config.yaml
n_layer: 15
d_model: 192
n_experts: 128
experts_per_token: 6
d_expert: 32
d_shared_expert: 0
activation: "reglu"
moe_layers: [0, 1, 2, 3, 4, 5, 6, 7, 8, 9, 10, 11, 12, 13, 14]
router_score: "softmax"
normalize_top_k: true
routed_scale: 2.5
balance_loss: 0.0023
balance_bias: false
router_bias: true
init_std_router: 0.0123
lr_router: 0.00078
vocab_size: 6241
norm: "rmsnorm"
norm_eps: 1e-06
tie_embeddings: "early"
optimizer: "soap_variant"
lr: 0.00646
beta1: 0.95
beta2: 0.95
batch_tokens: 65536
seq_len: 1024
train_tokens: 284600000
steps: 4343
dataset: "wikipedia_en"
Below are experts of layer 10 (counted from 0) of a mixture-of-experts language model. Rows are named gate (a neuron's input weights, with its number), up (a neuron's input weights, with its number), down (a neuron's output weights, with its number) and show model dimensions 96-127. Each number is 128 + 24 x the weight over its row's rms, rounded and kept within 0 to 255. Numbers have three digits each.
Before each expert's rows: a language model's description of what the expert responds to. This comes from a sample of Wikipedia text that the model never trained on.

# expert 27
Description: Modifiers after determiners. Possessives, determiners and the adjectives after them, such as his, their, this, 's, political, academic, final, before nouns like career or season.
gate0:103124145151108116145135135114159134118144116107138089086139112118105076162149104125118153108144
up0:140160125094164127131135146152083127132102142123128144184133107121165170114110146134142102146098
down0:140114161144097160111110142118143122143159137101132138102100118143165103121133154137101116120129
gate1:107180147135116119113089152095167109167126146116119117110125141158123144125159119120098161148125
up1:130128136175129133077094174109148139155110134118082132089116152159127114126141141116116110110105
down1:123134133103159140139137110150130082166118118139114135113120133129140144155120141141150124132158
gate2:109124127155102136159094173145108105142119160097105126115110143132157130121138141144169155102120
up2:097119103168129151083112102128126132145141134157115168131160107090120090116180114144090148114133
down2:174126141121128129107152152101151127145157127139108091108122142114121090139074162102111162140146
gate3:126109112114123091111156098083110090132125114131110119119089119162174143126100121115104118089129
up3:091093124102072122125129161145116131102113151100161159136139144095106147136149142155147120120137
down3:142098122151099155123089094115137106108105118176110148114113106135142107140145103117148137097168
gate4:132123123151129188129104159124122084207110113135152142112115131113153087172158124127161108109120
up4:105149100148128096142130119104139114116123109123116136169084076175094116143135164117104153148149
down4:148106102135144121159167158131137090128156095129149128139137112131151163137128129085152111097096
gate5:110144144144142137110095161119184139112099181149122126121114142122134130132150124104143180117160
up5:159114128140117129112160160102149121134119133081112110125114101118109113137138130137100152104111
down5:103107103103134092110174116146173106108130105119087099155108149136143121129142070121108143131119

# expert 49
Description: Non-English and accented fragments. Byte pieces of non-Latin scripts and accented letters, plus odd pieces like Se(ine), S(ie)ge and sout(he)astern.
gate0:132155130138172103074155091127164141143087160128132149128147122130175156169126112097113164091083
up0:144134137125096067152123149127106141111156101101130128157093133128125137129144161107160098159140
down0:159174118150124163146136099127119122120096079153145105163144127150108153146115152105091108168089
gate1:131137140136149136114126112156108102147148141104131135086164090147135093109130163088125140112107
up1:139138128115184140086122115114116129101168148107130149146124115124119121131144152086113141125106
down1:105119127165120081155147138128140112203109108080140125133124171146100097143130133123149111124088
gate2:150116152096120157119153164144134123136114091170094140099149100164134142130077122174159161162103
up2:142104113086161106154103090130137147127096164124138102113144129121098129121109112190153144104084
down2:143104097168146085155118115138130093095107123112137126143168134107075088119112100128133074114142
gate3:158151156111137152129116142131141131101107151147111130134157097100116120153121116158200135086131
up3:127157101094152205123115152131120150150113099098127173096153117146140111131119110096088185164100
down3:120135166115125114137125125118168137115169139108082127106100151168145107129113171118095114118163
gate4:143110145147117133109084093082099087087115121132129144164113073130135131142143152162140123126127
up4:113131117122112125152123140156128161175134113118140107123127183132139148088120115135114115130162
down4:149127071131136085133106136170180127121126119162063096120165138135134123139120135133145108134127
gate5:151142098166146150103112150119120092089138115125126106080133152116147107130124161151195113112104
up5:147128113130153138117097116156141089103148125139123119097109119121171131183075190133169106131112
down5:119104103131106083121134094149084123146109148115150117139118130167137179130146167148164141147132

# expert 48
Description: Encyclopedic formula phrases. Stock phrases of article openings, census and album entries, such as ") is an", "was born", "per capita", "was released".
gate0:108119091106137139164095120108154143132148177129110132156102143103139161119133131118132167094117
up0:120170173182102155136122173112096111139110146108098116115106161136060101143169143151172122157091
down0:166146158161128093144141122135113120088111129136117158133131090104109108150123142179165140160126
gate1:168155124119169117171139147135123095137137146122165154139114127213132133149137142108165139116124
up1:096131124166081142100097106092093146117112106142127097162149117092146102111123096138118150129138
down1:111159142065103148148126116092095142139145128124129094133102134142103084111107105168138132184139
gate2:148120113092127108115095138140138128126149136153149124117138108134134103163168163117141132141138
up2:095130138121160104128122114115107133106163119144201123131062095093121119097156130151138118089087
down2:116140087101183118137102120108138134106133165114128119118119121129105173110121163114158111085145
gate3:134118181120161113132128154131137116091106110147108152144124148139115139177117155128138160129170
up3:138109146093110129121132099131139128098131121095163134107193152114142121138144124103161122131094
down3:166155130171144110145107109147073111114110107106145147123083154137101138145179101126161128130150
gate4:134113108087148157142147126122145099092128181143122182117096115168081113125156150164133144131154
up4:148158099095100178125137112127085108169137138114077113114139139106151115109152102142140164114150
down4:106125172144140118099126083103111134119161166124136079140123125120131070113108150109094128161118
gate5:136120121166122166133156166101142173144099138075144150136114101140122118144142160154089141133142
up5:172103106108113140137120139135072131140143107113112104142135101115132151119100164103142116136118
down5:151124116090127127149100093105112105156126104143113083128080125141157123112102137110122125110138

# expert 26
Description: Line breaks, headings. Paragraph breaks, newlines before list items, sentence-final periods, and == section heading markers such as ==See also==.
gate0:116127159131124093081138111131132165190129134154120147116104102175138130125101065103162111158075
up0:157123118098129131149124129127120066127145131121161123145155160086104143135111176128101124106172
down0:112117104140126112148123180123122120137106143114100101134155134178130117129128113123110125153124
gate1:114135147144124112167145111084133138138123113096085115115142137169128169139127164146145129129135
up1:158143140161108109170120173116167111090128101153124155157137099110154129139118127134111143144141
down1:102199112129127061137131103081171116137106085090118124177129083113101104154149143110102118121076
gate2:112119166180148119110101140100072159133120123138108124153112106107159124142154070142091136157168
up2:177120109115078138132154117156163118091109134097140150132135152107120164136097115079119149105098
down2:149111105105123124096106158146160146109134141184143104115155115120101129171132139144139146163136
gate3:116082144168082151126155183137101097123155123140098140143117138128105146129079162127144158107136
up3:119102102139133110120112166096141129150143155100089144179139165174131099142106141108156142110120
down3:141111085168097116158126133126150125133118137120123116092144121119100111108110153111108137135101
gate4:127130155051097137137140141120111124179111112126118104130126130127137097155148125130171144146150
up4:133126127178145141103124104139130138072175133123142137146139135116122169086082122116090113117109
down4:104141119134173180138130107137159136097175081113114118113131110104151128159153156093135127138169
gate5:111124094129114135090115141084147109118144126110099126150130108104096181120128140139116143110104
up5:118099153132150130074170157089127135120156148109116097141126130123086133125103141178127121116094
down5:111115104102124125149156115155116139172084151136085095091155140089111176118104112154162129124174

# expert 56
Description: Lone initial consonants. Single initial letters h, t, p, H, M starting a word after "the" or adjectives, such as h(oles), t(ackle), M(aple).
gate0:113147157128122137150095145134114157163116110136133147102134140148179109123103127153144112122134
up0:097153158119155116149093141151158159154098089075131122125137121114136131080097114193159096123103
down0:151163127150138138101134116170119123141136124128141097163127139144154133131109139177104146156148
gate1:119143129112166127119168157081149138113127113066136148080101111173177130129144156157145137158102
up1:125148113142116166139122075177135109137169105210152121169142147125153158128157122094150181106121
down1:118133116099082098131119111187136141107127105146109124131151144106108149146130096106170149081101
gate2:122145175104163128140095174117101096127120142151143144123084141141149122042148147148076150095123
up2:149111071142103158158140125130159145113119116097131131123173140093098115204089131101133104174082
down2:144118079108101138130138107135143160126127111117110130105108140146069113183087122118096124156141
gate3:084129123114140146095147130155130123068104173144115134094086130133162126140127116121154143138149
up3:076091120097159152089137139155121130083133188154124148106097124133158124124105114144128155123151
down3:123076104110091148135144133078136109124187181138162135096071152090129096130094085142162162150142
gate4:138097143120161094114134098147126093129116124167127140125108136110146120104110063117135125114136
up4:144127135141149114113140113155126081087131108160162130152104154112125057103108117137155134096133
down4:116128126135152126094174130171127101152187111125140070128128135120117125093132162129137121155095
gate5:115061186127111114132145145100153164100104112084123130137174171109141128130155123147113116126149
up5:179138115138144160148080127095173144124116144113152099136178134136148134132145152146136143142165
down5:083107116145147121169123148103081118138122126090171121145144118160132091111159145095156126136158

# expert 3
Description: Sentence-final periods. Sentence-ending periods, often fused with a word ending (es., ing., ".), plus closing == heading marks, in running prose.
gate0:181107079124088100103123132122162124102126110140120129150137114136138115136099124123088144188106
up0:171115065142084113097129156100169139127154119179135130122118107159131104146111104122078120163096
down0:108137067168085126115109143130119112086126135091117097159125124099154103128097088106133122148147
gate1:126167150109122089136149105108142090150150156137093131151133126122148108118119147100136149119112
up1:139114144151127092162131145138150141126135136106070105120092148143088130106128128117170193199120
down1:158138121130113106144122153102101076141124131136103145141120147137136144145132095122078159127119
gate2:119127121110119156086171171145134141148101152155139132162106138169148155177113078132155148147108
up2:110129112152119153107148147105134133140086166138127110171126145158150160164134075155150138129086
down2:116123108166142176143123092110108115145088191080138124094078137089134135117184132117114134124090
gate3:143147124145092105124111099106115129121154112161109193096088175143142134134153143117136140135143
up3:120097155104141139151122141179127117132113161113123081165156106097126116115086151139163132137117
down3:132139131155101150141132160083137100092121107121087161154095087102109152168128135111130072122149
gate4:107151146103131188123101149110132098161156139154120143182163088111142128120056096116127081148143
up4:114134157080131145104129092123149129154151123117151130189116099119142111136120094113122086118137
down4:130101141118115135111125132155149150055073127154145109112146166136138145124160119126127083105107
gate5:125101151129119087129141113120097106150133121106113124137121143175137161173139100135109099120171
up5:149115131145116103116163122134102149145140159156072120159108111140115112112118109156125162109146
down5:133124115130156149145103131133130098125143142117144142132114163163161106188181141121148073138130

# expert 33
Description: Line breaks after headings. Paragraph and line breaks, especially right after ==Early life== style section headings or at the ends of paragraphs and titles.
gate0:159166111141124137173091149117134113132166126145092112095121134131150109146118091143148128138120
up0:071124144196122123154114149103121124189135151135129132146134151128106125114143145104092132116101
down0:094118121118158112081139125145183130113162144088161130125172184155141159153152117123130159152153
gate1:119180117141096118159135151131107131120077125159105193123114115096131103101128118142161126119128
up1:128076139144173141119142106112098112138130106093148095138124112148139144135134140126090122121129
down1:146142148140093167132137137121139133145167151099117149135118123144137142132117151079118120139138
gate2:134146140179169129104158131170119099141110106139131144125161124160124136131133132132152132144147
up2:107129127107113145132133104121128139154201107152105119131115119083113152152127126099118094128106
down2:130143103115169155147108166144171126101105110117109146118107091135076097133164101160144127100164
gate3:136120143111091099142130136142130083145129155178157127129111138085158140154132132107129116117120
up3:148171119109116134127161078142144128137112173153126124100141119141139148127110136126174116131131
down3:171142130155089160099114141114109103108117106168109131102140160166106155140135141109117108087150
gate4:104103143130140108106142166161111147114137108118116150132095115154108163122180093121137105121142
up4:144133107164134092137143155123099117118166108115152099101108160128160177120152091125098115109117
down4:111136083130114128147074129109091139148065164117111148139102141146130095116185117140109158149132
gate5:065154136173121091141143107109103107100126112105152155152141120127151112108162114123135116124110
up5:142114115082144146122162117120077111156137162129163117111142112122125121134112140138160174111130
down5:108146129125189112149157134153119173134109142125177115168121122131134139092102164092163134107125

# expert 19
Description: Spaces before numbers. Spaces, separators and linking words directly before numbers in tables, coordinates and stat fields, such as population was, Density:, ″W /.
gate0:101151100139128130121102105093093109125145151123145153152108147127139162112118174145136111127126
up0:128116101123127128134140148109122165122123179132093093131161165129126144118095100106137087107139
down0:113129122114133120112153133108105134126104121116183125152160121139129104120142112101103156096128
gate1:117149085130141159112126205114117120084155104162098103127108103145149057137130126121093156087132
up1:143121156165116124097171116129150119117119136104111129139143132148104175120095097135106142072099
down1:116107159091121121124126149120118144145128136111145126126121156122120107092108115112081159142156
gate2:129107093071146154100158135098147097138122119127100096138117118126135156139173135143107108090124
up2:134146183153106062175098148159148164137125142118150118076124150123121096105122117126182132123155
down2:113132159132121105141139060110110162120163152111163157112114132142110136129130124147124123110116
gate3:173163161105126097111159131137143126056110125110101137111066102067135105099151116136170092105128
up3:166124170093146090092168138118116105081119138115075127142073107092123111116107122166185118115108
down3:119088176123163135166146125152118110138130119121106110151169141124102127098131133146131123117127
gate4:113137134107119160094142154124116142155162142129089151117147130149143053142119176146133101102179
up4:152128116170131164151105150191136127156122106185138180146090114093138160129139139149126132093103
down4:157157130110138115132153158129139134141141125087105131159137087105122150139138173106147134151097
gate5:075117149113144164131156125131148100105100161130087128117125117147126148130109154109123084152122
up5:086118123103135122121125115127131094121119128109101129138155111134130119121119145131141072151113
down5:131128152097119152148142123140123114145104121125115105164153160096110096104151183183112147128159